{"hidden_size": 160, "parallel_block": false, "init": "uniform", "lr_head": 0.00912, "train_tokens": 535600000}
Below are experts of layer 3 (counted from 0) of a mixture-of-experts language model. Rows are named router (the router's row for the expert), gate (a neuron's input weights, with its number), up (a neuron's input weights, with its number), down (a neuron's output weights, with its number) and show model dimensions 80-159. Each number is 128 + 24 x the weight over its row's rms, rounded and kept within 0 to 255. Numbers have three digits each.
Before each expert's rows: "comes before" lists some tokens at least twice as common just after its tokens as in all text; "mostly gets" lists some tokens that are sent to it at least half of the time. This comes from a sample of Wikipedia text that the model never trained on. Tokens count by the router's weight.

# expert 9
comes before: "1", "2", "| ", "0", "|", "3"
mostly gets: " | ", "\n", "–", " (", "| ", ", "
router:172127130100168133123113105132131140188101141125133126138073125111073132170143145133090134133135108121134059142158137156114104143169153125142175183144159142138107122110091103121123164131163080138121159132103098142136154140140154120093120131
gate0:098110107145141066134142134136152110095125103179075155170119142120122139164086182111164142117125119092129128117105130135143134120150130118154144112110165090168133143125125111123147148134143100142132159095088116153185128151114108121117125147
up0:118117066110121109140102117171134109116100130076096126166102114154139136107109106124134110147155124103143137141116134080159140117134121124152114126106173092121163132103135120127105074127158129112133147070111121120136103119105125133157094119
down0:133120136102189127115146117125143113142109122126094119146138102129171095161122139161108133096099109089087147158101137119136184106164093092089091185130148099093121142095186150102116099145144166158149142136147170126167146139123117142170119165
gate1:207133145121114154154127141123114137136104137147134119108164150113082117116124125093117119136165154137165101133119105133134144106171113088124186149133110149155136087119146084154121116151151131155157093123133073120136121144096163101120156118
up1:097136134141088131126114124143107138137146129083113131140132120150135136117137155138120130101099111177119166133147106130116104114128135126129094105124115100110128174107106138124123164103125113131070151152122147144125175146137077162150056136
down1:143152115129114129110093111121152111121124112132128162142144149112104111115088111094144118152108159120183117163108146144108119157181155118138123143128174146146110159135162135129173149143124130175154085108095122172087110143094124154171157103
gate2:139111111090152120170084131145108173139141119132130084134091120147113126112152114169116134117145194107140123120127125114147116096188115101117135162133098150097104134149176141162087108143112123145097169144133122130119107142141129056078125129
up2:113136108152134113079176095151141132075154138086116141125151109120179154160085119097152104115116101133100114148131148165095097149105075132133114135166105165120125132161152117174115122165130107135157151141178100151137123119087095110123147141
down2:149085144114116085138129104094135094087135141150104123134129120148111120095112125122138131125139140124121156091145082160126157102138151116089102134137107158095105102116147118120111133121132133132147135172126125117116109114153112137123096154
gate3:176105124135130138142095169148122139126115124127109139066111091129158092123111134109096111124144122170128171140128151148113118145114136181155104109138152128127086114121092165128148110097093100144116122125120145166142166114168147166169123113
up3:180106137130152105112117152117050147148096110132141110121149114134106092123130131109107111099144126153159172166083160077103132103080096143124134187134132100147136142151146158171150106143162121164154150133151138156129130162143123137123137120
down3:122129077148134138139116151138097121133145070087153106124110162163107109102091168096124126132100151149122132093143127134152067111128145129109117075127136152090160104155156158131148148124166116119150124159146104106136149117107125125086170126
gate4:185120134123150118140179133140122089143074082152107112128140125155157118139128122118161120132146148139113086183120148076048125141155176091129121112116150120140106109113109093092131109139164145161112112143140135159147123108081143109102107114
up4:099143138136140125113113129136182095137123165112147137127138156105075152117101150128115121072092125096112149123134103156133097129098101100093118170144143111160114122114142112154127151181148127092140126124079093127125151167133122133107159125
down4:104116098115134149119124164147137147153147143125142094099119140113127163144121109162040116138164127115114122086183137141151126164100101154152147139154126136162095128121166122143126113105125112074102112142084120095094110127152145167161114115
gate5:108097142152128109146148110100160125132134157171109128142108154149088144174119144139181126142143124093167101124139105090138122134079113136106141161126083132163110094096118148173117157129177083120096141139100125111106096146108129133155165111
up5:155088107143109143170124145139133138095133126116117129100064121108174142133118137162100128124097132132106088129107135152095117123163067118151168119123123129101106106121158146110122111099134131114146136114181163124133170151136100139127151145
down5:107149168153137094140152120137100125158115109067147123105101072113137074147130118122142157119109103158121114099092106150120111105107144105126152148079118145082113107128133111107121148133108100104111088105124159103139170179106100143104092172
gate6:118167119179102137105121125103135129120124187125115106104119135117163123169082141111165167157158136123159070103131118155124132147161152135122110097076113111121104159143117099125107176126172118111124139150118108118103080127134164114139152172
up6:102097096151084134159141154124143120133138128141114127091147133127161106140125146146120104075142094104144116162114134115127093119152130149119125161135133155124153130136136133136119142105135167142112137133140165128096100113090163122074148084
down6:119129115148121132126104175143140145137112111096123141088125112119161101106114129115162138147082159118165089146126130153159111118120127138068103109115125108125111125125097135108100130147164136112120159131133149137105050110093085133113185122
gate7:151122093125119155143124116115142131138138153128136152105137144121129163127153126150101142128135136143127107100144100167120214134156141118111135157146123131151170113134135137137120138112135089090144141107165157119159153128157098143110104102
up7:174146137117116156114089138126107138129141123137120126090114105106140134129125137143105086118126160153120122061131087143141128111157122146127138153135163122110135123119154146114121080112128124138155151111141192114126083101137111150117106158
down7:082101168117092138140084154092131105134125120091146146123097150128135125124093149076144135130120111108153113110136182160193153108101134126120136142082159110109134156090122134143158120113205109151112128129095135141128132101098114105097104097
gate8:133088158104121141079124134077093139130125127138111100127114134098151142142136096114131116140122126119108145123124178091104113098123104148095154128095137095139139097103128130127113112093111145108093158123145114115075113107147149099109169127
up8:113140121141141139142136147128136099143102184103167152124141103117110138097092084127103101123113127107141146116138098117143104151140148131113107127131142183147150138164139136085109098145158089128134147135153117123134148158101093163144104132
down8:129130119159139138129158177135112090136128108117134110142143123158127113132147121185144133121122070099093152100167113106108107089125136127129137136109154119080146136117078099098127124143128102124091183132147111116182141140125157122082127110
gate9:159173172116126116105130176096096151148097136120081164168069081128136142158154152140137128114122129090164105136110116117097163140150117133111166149146127142072141118132127115135111138117194074104122127179135090110124121116162106099120120130
up9:121176152161111107113090147106115133147106147096114164120109111133124155118168105140164124113129127114120134118112094123108152141130102147106147160166124152125117095125159100108126117103194115124144091183132113080142106131121099143118118166
down9:146113110140080084102159148108094154106124122116120117140102152122135117102148135118084158083156133147154126114143121121113158149110147113109084113097132151075130149105148093121123142112124131162096131125145119134145135125180093122139110102
gate10:117133097151105122150171099154154117132162164142085152152130117154116118160088146136142094108087131124118133146120146169134129143167133130111162160132133140142131091082120100124113144123125097140133205122164121157138153122128097150154128104
up10:102158121127053132155104121163126116136158184131122158144139104146153103146108101161176125113111133110160161139112166130128104114168137114112139159140125113118136147066118128110109155146134109101142176138156164114115109150099121136146126131
down10:139133112133149069158096133132137103117122112110114191068128128154125114144109117132131120098089121129121105136108154148141084136114098144135104082137097085091124152127069133125069103134123099162133141112129153111106162127148144143100119094
gate11:118105086143151147139128111109178112129134111090129092106129165108138101129106130145119161142131126146118113113145104112068126098182125128142103097118084144068088102134151106097107134113119113129116146131155092125138139135174133115109103112
up11:155167135106127103111093157142113154142112172160109133134119107147127146111137127117153117109104151138118144117086132126152102159071109151115150135120168143169164140121132174179119112155129125091083107151092139158140160101100144155130129131
down11:091088130159114136131118139152119144070169139088133143126137082128111108130110128164111083130117123120146161113135129120117148096147084142135084157182132121143147132129139120151087148149137143104199127137119133147124144150136138093138092147
gate12:140113150132163109097109136122140141148134176135091131125097112117127150148093132147128115139093089117094096132162141129131124117196163101114130108121169136135163111140097111134114144113152139116106128139116159184142142160080129157077109076
up12:130139120089127122181115092132131137157087101134123094101095146164119124130118113183121168161126140122152111140099102088089137095147197092111145171129132131132091130117176086166115097146117129186114125115129121123120153144129131110129099115
down12:080154131132121164130152100130120093126127125116162123155151157124135121158132080167110093158112123122152138165091110135143085136091141126161110135134143100109123119115114183137165111126111136147127169122136183110121108123146133088128150185
gate13:112106128181135166130108127116106131151131156118128147099129142138130134161122092105160127140107090098106083156170164150121155105130141166120122127158120155135098130081112081172130117146112117128113123141165101146127139170106126171098150104
up13:142127117074109120123113103171114114134115085136092137182137115105201113121083121129102127124146153142108142082130099167177160134123117138147093173106137140101100140138124149099154175112171145126164104148102114122137147079110136127087112137
down13:116113134115127104101096148127126117113116144123129126124116153102129108160145127153133176127103149131101194109133102149138177202068143111147087127115194110147128114136148126132168160124126138123146102111125139130166111125130130106124095163
gate14:125112110136091164110174081137149139146074119187109105137125142116113152149086135118165142093103125105083140112109108133137131145167129163098196133173107114127135133135117136122108152132124095073121114108161129119126116130170120108104150121
up14:109118155165129131093120153127111120106124113148148095106092143131167133113100145187129190128128098126139149121125134140132133105101118127178126103134160177112154087162149154139169153124120130167084130121085077139109139145114160148115126134
down14:099112105090179105139089100156120107141134135124136152096153119120096165151174107147149082111118079121148084116124092153134120160198132133124145125148148120116090119135144103130124108109140123126074090111127130136121098125119091095137099143
gate15:119127116137105161137116119087139126065108135142156120138118117155118132130155084147114212131107107078118074107133154132135111091151111088119151138138122140131147108115140107178125134145131198103129170122152091131112142119179116112106116185
up15:076104115111058104117092126120124120080145120108108108102117153110163149154137111160122120098104105142149122132076144136119117135162139103146161159168124140132143139122121126131138161141123115153183166111137121123130115151129125105122139121
down15:129166141114110095150128104123132169130154114141099120150105141150132113126165134078134146138152057136118108133086157169111132178137137177168131096175119143172162136125111136089100125101115125109100191165137130133150152117171132097138123094
gate16:087085116136115106154114105080144078129109129128136106146109131176101145144112172142132161150165122156135132130113161100127118152146128107112153125077128123131093086077098115131137137135145135114128140128159145155145126108130088092138129093
up16:140137078174147086118122121109130153125116120134094120109116153106176110110105135160118108146182131128069148132109102126194140151098140143126105120170194121198116163165138136073129156120119196154126142158096119091143162135135175142134131116
down16:115122181102144121093126157113128095097116104132145121123119126086121154127139112119133172146162138136163138105146125110096109172096114125134153173062125132128131128111136088158141126086130103150107150116134137162125161119166090129109149114
gate17:169134146161107133095148128116140176116121142163144090095098128131138127149135113099175163106124125126122130147076128119138110095123135124128129158132129148153135112126135140122082134094139118148113125150138107136151161079136200119141140149
up17:106098148104138118131119128153086133135126117114114165127166124160136143113122112162094089098116135130135146112138107133165112158124138129145158128140109125126104148118124155098158083140128129136147122114118183119137109189090092120114107091
down17:109088098127083110109138136141121082155110158084115097130147123127159090108142122102119138148165155127148117147145169103092094120107093088122103151112140099120076134115112150097110088143167120105110103114111090105119098103121116155118153132

# expert 7
comes before: "\n\n", "\n", " The", "1", " He", "0"
mostly gets: " and", ".", ";", "===", ")", " |  |"
router:158165084147124142098130141115176121153101103104168137160125092114097159149134112162116137119134104178162114186131143141117133168157118114128176173159137149145115136122112158168166152136133114127119137131112122106169153112120150129127101138
gate0:105153152181099118060172128082178094135137092124103142149146155117157118169119101120190153145148133110132131166150104170107130104108155136126141085150127129123126119159129168159139112111120115104100135181170109126149130145151119120148130137
up0:135088174107128182103125135123090162127116159130148116138119173166123138160100137101135137121093115135105133126174098122151119137135095126146114151133110180134154172155182124153133136123119121144114080109103164155128131129095136156137150115
down0:126162135098142110154055104121126104122129136102096167113112102084148129091171172126123126115138111145155099100120136155125119128162124112122070153072111153150151108136109137127142154127143083120172143136124126117103110106153102091114119107
gate1:096128168114109168144146138133143121136180110114107114136139131150116077101099096120094120181135132136148117147118163096096131114166127121092109150104119068154105132138115112139135116155131141122102155145119114097138119160144149132110086108
up1:087133099089107122121123152128132154086156127088145137128093132152148132105120112135143162111145103156094130102161100124149158112101156160068169169144097133108049113102101126133139104097113167139109174126129106138156115143140131139073101137
down1:127127142084165115144153152118110158132149115063187145112113151142134141116148108126120167104149103131128131130157165144136165132113113163130136151104106140133103109081103143089114084116158204098095150136143155110095119110118129109087128134
gate2:142122125160082102141113126120109106137150120137119134142116130109120117141138111122134090103117159108113103153118099137101124148128106148102153190152107169115131099129117170170122113101102174132116110131152144124160128144156113118132060178
up2:113118108109093131138109118127136154120146122165097154182093108123095125106101131165133170187160099118152152129121121095162142130104158137122124115131140140103124130102122087130137116151138086087085166102112149075087113130133078111156132113
down2:116135130131134149147148112123089145167113149129124126092178152126157164119137114179108090074123190119147151131146126157121133153190081123145136151151148111155124129144121166165133101093113156135133081146160098167164111145130166138133140182
gate3:132109129168131172106148111152133162102163138105160149135105098096104127123133171154137146100158113158110054133119115077167101116151139107121134127140110147139181134099151102152147124136103121102140157156108131107132155093139153116161192132
up3:063090139071104154113132106141124104142122162107104121126142123136121137109095089138122125110133129128132169114168125119121173213138150134130124097141153145120097081132122138113092125135137171090133124143133114110141098167129119139137107123
down3:087078110078174124139172154101101180123102143104151137111128152137107140129159129090136133099139139145097152105143149131126130154152131137143132142088117142115048102095127155135141109125115145119117123146138156143121138103160088131109139146
gate4:147129132141112153162118090153146121139104145142131130177197132131109113149101132130164081109129140123145104135132132110128117126151103149136118168148103120158143124067125083173098162140110104115137124130128110151097110145101145105167120084
up4:138160097101150131145118093168115144127101146174122113147182123136081147109069156134153133092142099115119097110138154136083113116140109157111147136124089150153144128091107142177126097149148133075150104124144108126080142157108127149170141106
down4:141111160108112084124120123107142145144145102132063153107096099168122140089118153119082141074093140124116096079160098149173128127106105118140112120129101147087115122143153137109121132097111116118111139127133097118131135179111149109079094121
gate5:149161107154132153146116105129154084155150104122110085152146126127113116121128077175140108117166101093163091124113136128157123153126137103106174125136135163177137159084109125173161122150118129148125137125102074139137099124092130129142122118
up5:134175085150153109168112081126150107127143131100159109124138151137096123101157048154158097144177097134108105125132096138126116150116130140115106136129150138143162126099134093127148122121121148175117155095126124127143068092124112112170119093
down5:118137106176147105108106159122137154141181122126090131082103193107100148161104145105132142117133131134113152118120115124095143153148128131138109150094117086110166127126095126135128171134143131091111140094144115134135145138139120115126159151
gate6:159141115120117117146146111112107165132150147136103084163090118135100129142106128098128125148164112134149119183133157111107115138091140123103150123085123081076062152129145125164139142118117163079111164138138127143127118111078161117145119117
up6:167150112139111156124148119082116154096131104131123119115118147131143154129090116136120116091114136131142119144134134119140136168141152125092123204140147136147148097168156077148141121160120151117157137108187135125163133137114110098130103132
down6:146135151123131098153153135119133111126155147140143145103114119097135109123137084147103153100114175162138148108115110146154105085086123174132090104143065153132170134087150123103109126134105135169137090123093099105145131121135116134095117134
gate7:124130136117149087115131108140133122130126153149187145137155134102142141150130149143112100071160084126167112135124091154157112069115114112126121119096092084148131129073123121138131140119133105151118126135124079146136136145102141107130136140
up7:115124152118140133155107175126125179154157124147091112153113102134141080123153166149127104126125121168165101129066150117123115147126122118148129135141136061132070131139109124117091145099152099073153130111114140117133112158130098160170171119
down7:149088092151158117132149142115153136100104147087142122160081099137144116125126181107122161117141198168131075129117107115131141154126145109149113111179107170125151128074143122122138138135106098080089112120155102124165141130105139152121157145
gate8:127128090122109113109161115094089065153086092095087148139147154137143163106111080141142076116152101157130103188129092136131120139137125132150130156137149110156125146143116157127132120134123149121113106144101114136103179131111082108145106119
up8:130097118156075108140193088108093102137161127118126156108134146113151151125110087136141120114123138098172134086122132143100163170175107149138125162131168141095172086114123133121103138110133122117141151166121137110127157126173085148163103133
down8:156106095140116132149145142164150163098136146150137097148184125153084183090138140130138135120164140167114136122151097121115148132102139123145151108100099120121139145165141091162150072145142173138134111142161167132126176125121092093137126118
gate9:099160133114123135106110118115119128106178127151140096145089113090106125107177103131107144110084093150110091134134120108105122155145144143147160120126109111161129135116132165190115160086113096147114129103138137119128157117116123136157111191
up9:124137140127148136112120137134123115134109170091144129129189101168171158165102117167139096137155167101156150129145147119097132083145119107143098156079128149085161177152125158063136099149113125136153106145125134122114100147101148148165119115
down9:121085139128135132162141148207135113085142147113123111125114087080115153154099123138087125114207164146150139131142094140147128111108099124112111137144128129138099105141107100126133083122149103126126140134123088105131091114156104097123105108
gate10:137155160155122153093126132112147132145154097145147091121135109106117107128127169126125132137128085114148146160133126151120137131149139160101183103120150115127172128133099127144146156171107140091123066082091108089110115138143165138137130132
up10:153161180101143157174130131117114155131116150096121107115127091094114117123132176143094158164164110121140096085113125140130149130147126131097109139121110093126126124142086092132159166158127118108111073107092121114091034131109152148126181106
down10:140131147118129140125161125122153140116158080123131135139102131172161113166123118118149123090145096124122139107064165144117158124108133134148165113119142145133172130139105106085135134221115126129165138129134151099101170117092121118136090125
gate11:205091155115132085094122145095120131114105121122129155150109118094122123146142137118117120127119099115168148173127131129121157146137100073101132151141193092146139095156143120151117171096126155105141148111162176124129162092165100124117103095
up11:133180087130100140096179187077114083150164122109133082139172122092129108119130107117129110128141131147151117127135132128117151115166067151082150181173147110119141148133177126128139128110125154120127127100121090145130147106089121133123123125
down11:102176105172099154141140116118138115119140137114151129141142180139124101083124127141104115126105145094104128146115167172187141170131143144149105107134156121162111133115142096100125091146090078147111132099132112130152104161124152186164167131
gate12:133130078136138128116147144163120114147112151126123135123112106137112103132149142113151139085102167132120132122158158108159146139129125107184166113163142099161139130129130178132089159133137146085147141132160104126100169124128136148134119127
up12:101102150137097120114105124097143160119179129119082110104145117090113154150110117118078091130123118137111147073146139131092122130123132142136118188122145151073130152165115105140163082117127146130160124079131140126132144084091137143101138141
down12:134085121151091108095103080122112116136154135150105129108106128145103143115112151119131111147130104138126123111108126130076149116171151161126166153109120135120130124131126097113159095107120123146120117134167129151129076119140126138152121167
gate13:193098119126100073128123122121149090148143074123156126109118148110164114143132119154152119125125145109114115171091162131079107096171129105123129115134122105141150105126120091182114094107122129165149150126165145103134155144127145113178151115
up13:067165117140177161143157117098129143137165094138140093143113091125116104141125149159133124139155126126147139143094098129154150115088120133154149147111142102128126146148139127090137158125178105110109120125102120137105139083145145117101126155
down13:147143127154084117122152105120167149128140093101116140073096117117141145123134138143091133103142166159132170136137128153140099145141122103127140142119162074154132119142128131105137137132129119116099091127105079150143100112118106121115087130
gate14:149134136165090120120168087138114157119108115126094140099139154168155155166104177122132141135123135120170137119095158151107179106115125133161146132129134139132126141130123160173124099086155061136142131109160145114146160128174156149120114148
up14:125137162136083113117106120101137154085172107163181136086139156137118127174098156113125126156150156136126115152112138174122165127122089131091134120119127162138115137119105153147143120117143111125108157113137137110163127111115118111098127161
down14:134143123100138161098142093126098146185112137116135135122134134097127117102131158103105124112107126125089151102122140145139093165071162102115108135149099126142122149130120087118105160104125181109148130149123093122102099131104159150129108128
gate15:157122144104121110117124109120152118134133096134120109106083099115115148165128135093131146153111080112173128143101163124213115104128125117145151139083141122123101111159125119178113159095107105092157139140160148101126107171153126138106161150
up15:146113163136135144125144068135154133113136149119132103134167135122100127169132129091094139122079167093092132156118120159114151134155106101137062098127134107144099090153148116128116095106134177133089134133158088141150112113149142099122106137
down15:087107100119120151109144089117140192165132122144134113103158145148116131151138107136144115139110154069129165115148132141078117156163093134156113183148149132133131133162141163111132112127141175146104129085094103153153154166158132056138127152
gate16:114147117138152109135099154156131077141157171136117113184112110120111096090142107157069085116159100124130116174111136120125176137118166116147144146111102096109136133093105100142159130142144122122138103122118099100139116106068143166154123108
up16:140111155134104092155129112140125094100153095117098139138103095147155144110154117129129125120162144105132130114066168159114158122146115103148160170123123106085143123086111100129160145094147140074119138087150148128127104114096127139146104129
down16:121121119161100130135175158149135141100158132158157061118156144155139161160113115120101136129173131126152135120111149142164138118136156141121111164125140160162093159152109113157118090075142116121126147120129164153096113099091125131165129114
gate17:146181135117117176055164142166157105131115129130123114121164123153093123109116149121128187158137124120112139166118123137139091116142102123134130136140141095143122157132094095130102178127119141141080125147111139115104165093154136122146122165
up17:128085125128120127149138118105102141116146088156110149143085111129172121108117144155107090137134151143139111091174120131136153116172151157139152122141129106121122126136148151133088109149155128059152103131109120125150127150132159182204139098
down17:148141122116146163146183132174113080132134125077090167157090131176149143115130122121116141147123135140137105087130128106118140105123155144186094128108140169117147105074093136108128122145157079154105123134109126119139143134117171132134134160

# expert 1
comes before: " | ", ".", "–", " |", ",", "; "
mostly gets: " film", "′", " Car", " public", " club", " km"
router:146079111127147130124153097158128114154079116122172169151133129112126130162155108176117098106142146132118129138093108135104077128147126133141151148149140146146110099142122147116118140112145133117100145164138067149129137139151133158099112142
gate0:141071112159121106132100171133120125132122117180155110122103150103171121134109139167098118094140114159145146106116124095165071152145149149121124165143095106117127131126112155108183100144082102155129145150105136154112152114194143157108195089
up0:193139099100084106160131139186145126104147122117113178143134136129133104140150140132118144155139129095121102155113134117088145146126112123133119099118133119159172088177099137139125078058156129152120093162146112136122125134104126148116091106
down0:165129104104112106145111126151111104091114127133134129111187126147151083132130116113129141130140156157117153094120147094154141149117136130149097149095125111084138107107137173094126133099116128116135095116110099161127110142141124143160155164
gate1:159100149125127140150181123142113120160130121104147136172150120135137139190137143149121157134164117168099102144099105182110146119102102117104160110164136146125145085140152127143120111156140130121134156121133125109150071162163132107129106104
up1:136152103148123131105071173162134131124163122140133156135114136128145103132110130103132127086112155088130155104139120103143092113126157119167118150089162119128117155127132116115107164099140140140094134117110135139142180098143114132153128114
down1:169134096154136124135134090121163122123108152160097103118150169150117110115156131180142115105132147108117161172121129123146110146151130097133111131116079088105062151094114143102166148100124107071155144131135104130097110106159132161116123139
gate2:132150143108106101128121153142107171129143127131206174154151133154127159130101144101144103063120165082122132150103144120132088125154157158110122183140145158120107125115119155099138108112115158118129131125127116164108174120130123155123107134
up2:109106101139103137162110132126136132140160117119062123114125104098130123153160115097146101191129092118135139112141083133112172141102116109137101092130121130104127133110115095152165135132142115106121092117120128082144079135111124137093174134
down2:131150181129120130107111157124109126128137128127158151117144149139095179084082124138103123076136139108112118119100131112115094104157105088134148134129156163104134118144110132088142132122110152149145123127154106137137106108139092118155112115
gate3:111104117194117101126136117155130060125127113158171146135125134121123116126132144155101134080128115134159107130148079105105115098142077126104123100132128110123139129163127150122125122096119143104136152092102114147139133111106139172128139129
up3:113152120128108110154143131119111133140138114130113050133140100146074144141094128085107128171137200110128129146122153177121137145104108133087124141152115167117139167149138126136135113128127140127128128134107137134123130095124142085137101149
down3:128109149119108100087109139077154131129116140086130105124085156126120150143128098114160122153140175109152116147136117171153153153170076152126140138121124173156154146118111148109134115100148128099107160129138108124149131088120116118131118143
gate4:142130136136135148103150112142099097162106103120134193157145122100107143167145145123147105069119098099114130170154114106111122130125184155114085107119110130135142175159145145163141085107156126110113091157147097127122095113129102129132137137
up4:107144125115103148169113145086130112124115123148155081115101137094138095104101132138093137153160152116111143116107146162102103109151089079171181121118177162145131088086167146099135128180115122104150129115098103149153126154130124165118134136
down4:167114067148125118143148125145110154092137143112144126111123155095114125145110132164110128175115120101158120108100167116127149144167157135126158151140134126126128119144100142148088149121151084142084116116124124090160138150081135138131154127
gate5:151120130120118133148161150129122154145144115126124118099124121133132152175141106146157101099133122089138115162111169113138110152107104081143127090130120123160120091097136130112086122117123131130134162140107108158151137122122150084148161116
up5:092099096113154095104136126076191125109155096125168117151093156114126108136102148140123144138125081163108172170133092146161136116121118138092110121161139138109125148129134154127151091119097137115094142113110090133116093118150126105143139165
down5:095069127121094137140103125113131093152141104149184182126130141138157111148160164149074138105127132133165134150149125122146139146122168120123113093098147139122160164130158132181148132134130127158094110160173146102154127138147117150130121161
gate6:130115160147112094125129071147103106138096138149114124142176105128069126142127135099133111094116150120110181129072147116083103134134098159123126138162121165146071120138150102122132090094160174101106123131150116131123099127150125091118146106
up6:117103166161130115119141095128107150117141142105144138161177091117112113106124185137145116075137127104078153129072152151128123148183133093110146138148071130138102134132144107122145088143150155134109121146137141121138081103118151101122151106
down6:115176148106121149185142135146134135100103138160126115094141175120093141180132127079131126135107115141137098101109149141113093105142145166103118111150135129160128147106122180130126136097131107142115139106119154125125119081100122147151138125
gate7:131104107095132135171101116132093153138099167108161136133123105134143148122112151156155112127107138132166169135115084130135099170118094135189101125144128127119118101160111119101125126102137123110108154136122113150159134156118129123125121172
up7:096116121145121148127094131127133125095173150149124107103103144132131109119117118150121114106127095107092143110110091145134131102183095152142102165157136126107119158136109168163114136144103090128109145128147154141134127124139123163183089158
down7:117141155123100133050146103111124171126152107131107126129141107106093140132139142119108114133112123140131121109111175110144138158106156124108110129117161152172143157133139075124139145128131123144146088115128119062106098156134095130116119088
gate8:107122119137143156133146133139118148119075119153153150154113102129135125128164095074185113101128103136132098125148105127120107131178091120155132125180170107130106110131155134087136109121128176134143145130133097105122114141108129108134159142
up8:116166119101097099119107171091143092118184121107102144077109114158151114115142114145093141138177112120122137167156118105119160113111164117109117151058124152133107130097099092135106163109128103117121154156149147100144119116138079120144113153
down8:152122132151124110159151130118075118096103117165104123110091158094138115105144176099147135120145131078133120146143127129146084125107132127142133105129169133095143155117117140106085168169195137143089177101107122120137140114127180165121114091
gate9:129093133094126103129154146141105116143141104126172144107140119162140137128139155127081101125140100148145152120137162151114105126160169147129125163118126089163118198125129156117116117144090141107126097102133098134131110080146125175098103150
up9:100115156139123178145084116102157112100096166119166109130113151128084125129133123086126101124144105076135180090149084147076135130124121144154132137125131147086098120141146106091102148151161147120155135182113111128114148142139112155116113153
down9:147132136145125162094132101138159154143142138111075124146138142087148124099119094157120171139084133104075104167130142149105150171120140103147078142097136172113103105170113095126099123098160152116112089047106153157146104154119098142098140113
gate10:090123113126086148117147117149129153119130167106145140154129128132128105144111127150117125125135094106119171128130133115108094079126123189112099138143152130123111105097155132131150122109101144123104134111147126131121128098139122145135133139
up10:089141098134131112129153147117147148135097136156150154104186124180084129174155125106110125118153133106083097086117107141145147130100166118114116114138130116173137125101145122113126115135140104163105135131086169077151145185145102117145118116
down10:142088113122118141116132103075146146096124150158139111122109076108131130071130115103109108095088155164126113134138101136137181133150158100130108140101123148137141145105108154187157137116123093170150102139156070174133151107129139120117090124
gate11:184120120134095203168174114158170119162111170118157143159126132137123123112131121141096102099105163157109122135155102125126116125126116165084175109103135104125149139116134082089106136118163136161119110119135154127123122188119111135099140088
up11:136124139108141097152120119102131172120132139128099119104098118100123122103096156123126163116138105099128140162150154124136123136136145119099128110100121113161139103092137161159153182089097138083135151139125146160136132079107110124159100153
down11:143113120092153142129111118135139125154122153136177119126139160130126102104150118126108106070092140159127101105156156135114066116159149122105127106112153127142129112133150100165136130139131157094124111138146174108087156124105095092105109127
gate12:113102127095148176142074097119093124131114114087128135151087118119164172143077111149157148141102132108078118151138121123135114088121105129113115149091143116143091130129138149130131146141116159146138119163111121150112134114127153119068149133
up12:122124141118162158157052130142101137172123102120146121147118120165127169141141108145156135144124114119131120129122138110113138116152110113113119134128150098132077121141164120139120114126100139141127139173104120153096126109104137110097163114
down12:153127137179150175060114111154082120097126135094122137126156131133122131135165106140161122163111119139133153114138149133105133129134134146105169114095114154113161116152141138139156140141181094173170133136140165124135143143131094130143107140
gate13:149092144099109121124103143150100143164076171127131163122179115147106139107127136155098141116098152136142119125133125164111098115153107129131157130141085154124142086117124109106136130180151140106127167119164118145119126125160127131128120133
up13:152116138136146130117105169120133138159087153151143145116173119118135146083142120149105119164124145089141106146157149152130100125148094149122193123149099131114174092110127127102144134136124140107123136129191105130090169099145143169153162147
down13:141111133154122136127085151171146120157123155130118108115134117139141088111122151132113050118128146125132130113160139132126143143126118114101121106135133133136141091118097133095113119158141092153148115128086109140112113089131140113161096129
gate14:091114093143116170104145139134079160166079120105163132190133133159132120152111107128116144128085142159106100141113118113119143109129143158112116092198131145113109111139140097091138119091115125105119126106143138124154095169137123149148110085
up14:154126126106130131137147118107115130105152134146103105098128139134138131152149147130120163109145154111097115125104081123141096137109152103180145129143152151131140101097116181129121155078158151115125154157093137158091159111119120128141138138
down14:098106165160138117158106112165103132151078101087158148126144120123112139152131131174123140123092170129185125137100134122147131158107151157130142120113065114133093133120152106098129125107108061132127135118151131115111132100126202105112159154
gate15:128103178142134141136134137134109102147151084147117112149115165118106131185100147155118090099128124133126128149102136124128119133103140131090096135115141103163146120142077107114129172188137138127088109132158134137104146130150116110105108131
up15:108139126120140096087109138149128116129147169112170109108162094105139141129141123130110151167135168149129128144132129151079145142131094122131145077084131124104146164149153124123135118089150139135131120134083120118158123097126135168166149162
down15:095139124105151092144126121119136135098146138117161126138173140119133113125144116121159108122124155103117137117157138133095162138087146116119124130153180148116141118113157115126107114147109092116135160126118169198129152127149129096093151133
gate16:170141102159121113140132156123108108124118125139149180111123150157146197159171139123110107153144129150093133130111093137130095134132118110138131113122126167118180132176180123107090103079121113097122155164139107103158149118110134171125178143
up16:151113158117130117116129153126133100087134125138117168134109130154079129131120093170122076098136119163150127097097155115158119091132147107128130143136093170115167148184129126142105146113119123122097125138139126105100146143159135143078121144
down16:078182130126174115123153124131094111121155091108159152138136150137107122128106091093137155100118152157128111089177115134125089120077108162114097111150125111164127128131150151152122127137133137137141137113131104104114108123095142155160102080
gate17:119166128091115156176171159131121129123144102121153073125145111128117098099114175154149134127148159131132120143097128144158112135129149132146193089098102159145097074157152126149138120112147109128129130127141170132147147164158135129167164134
up17:134116132083105165139163160145130084082183112144103134112139183112108131140116113142172109112144164133105122153115155152134164152141147047134074147116087137131101108154130120114152098108161100125139096117125144142131132162111127125133119115
down17:115132125071147145104129156139163114140135153166125138124144140133125139130148118144093100117164120106120111107141118082137096172117144126061156099107118113208106144146114096129135104111119156128117097150118118129102145135118125110102088137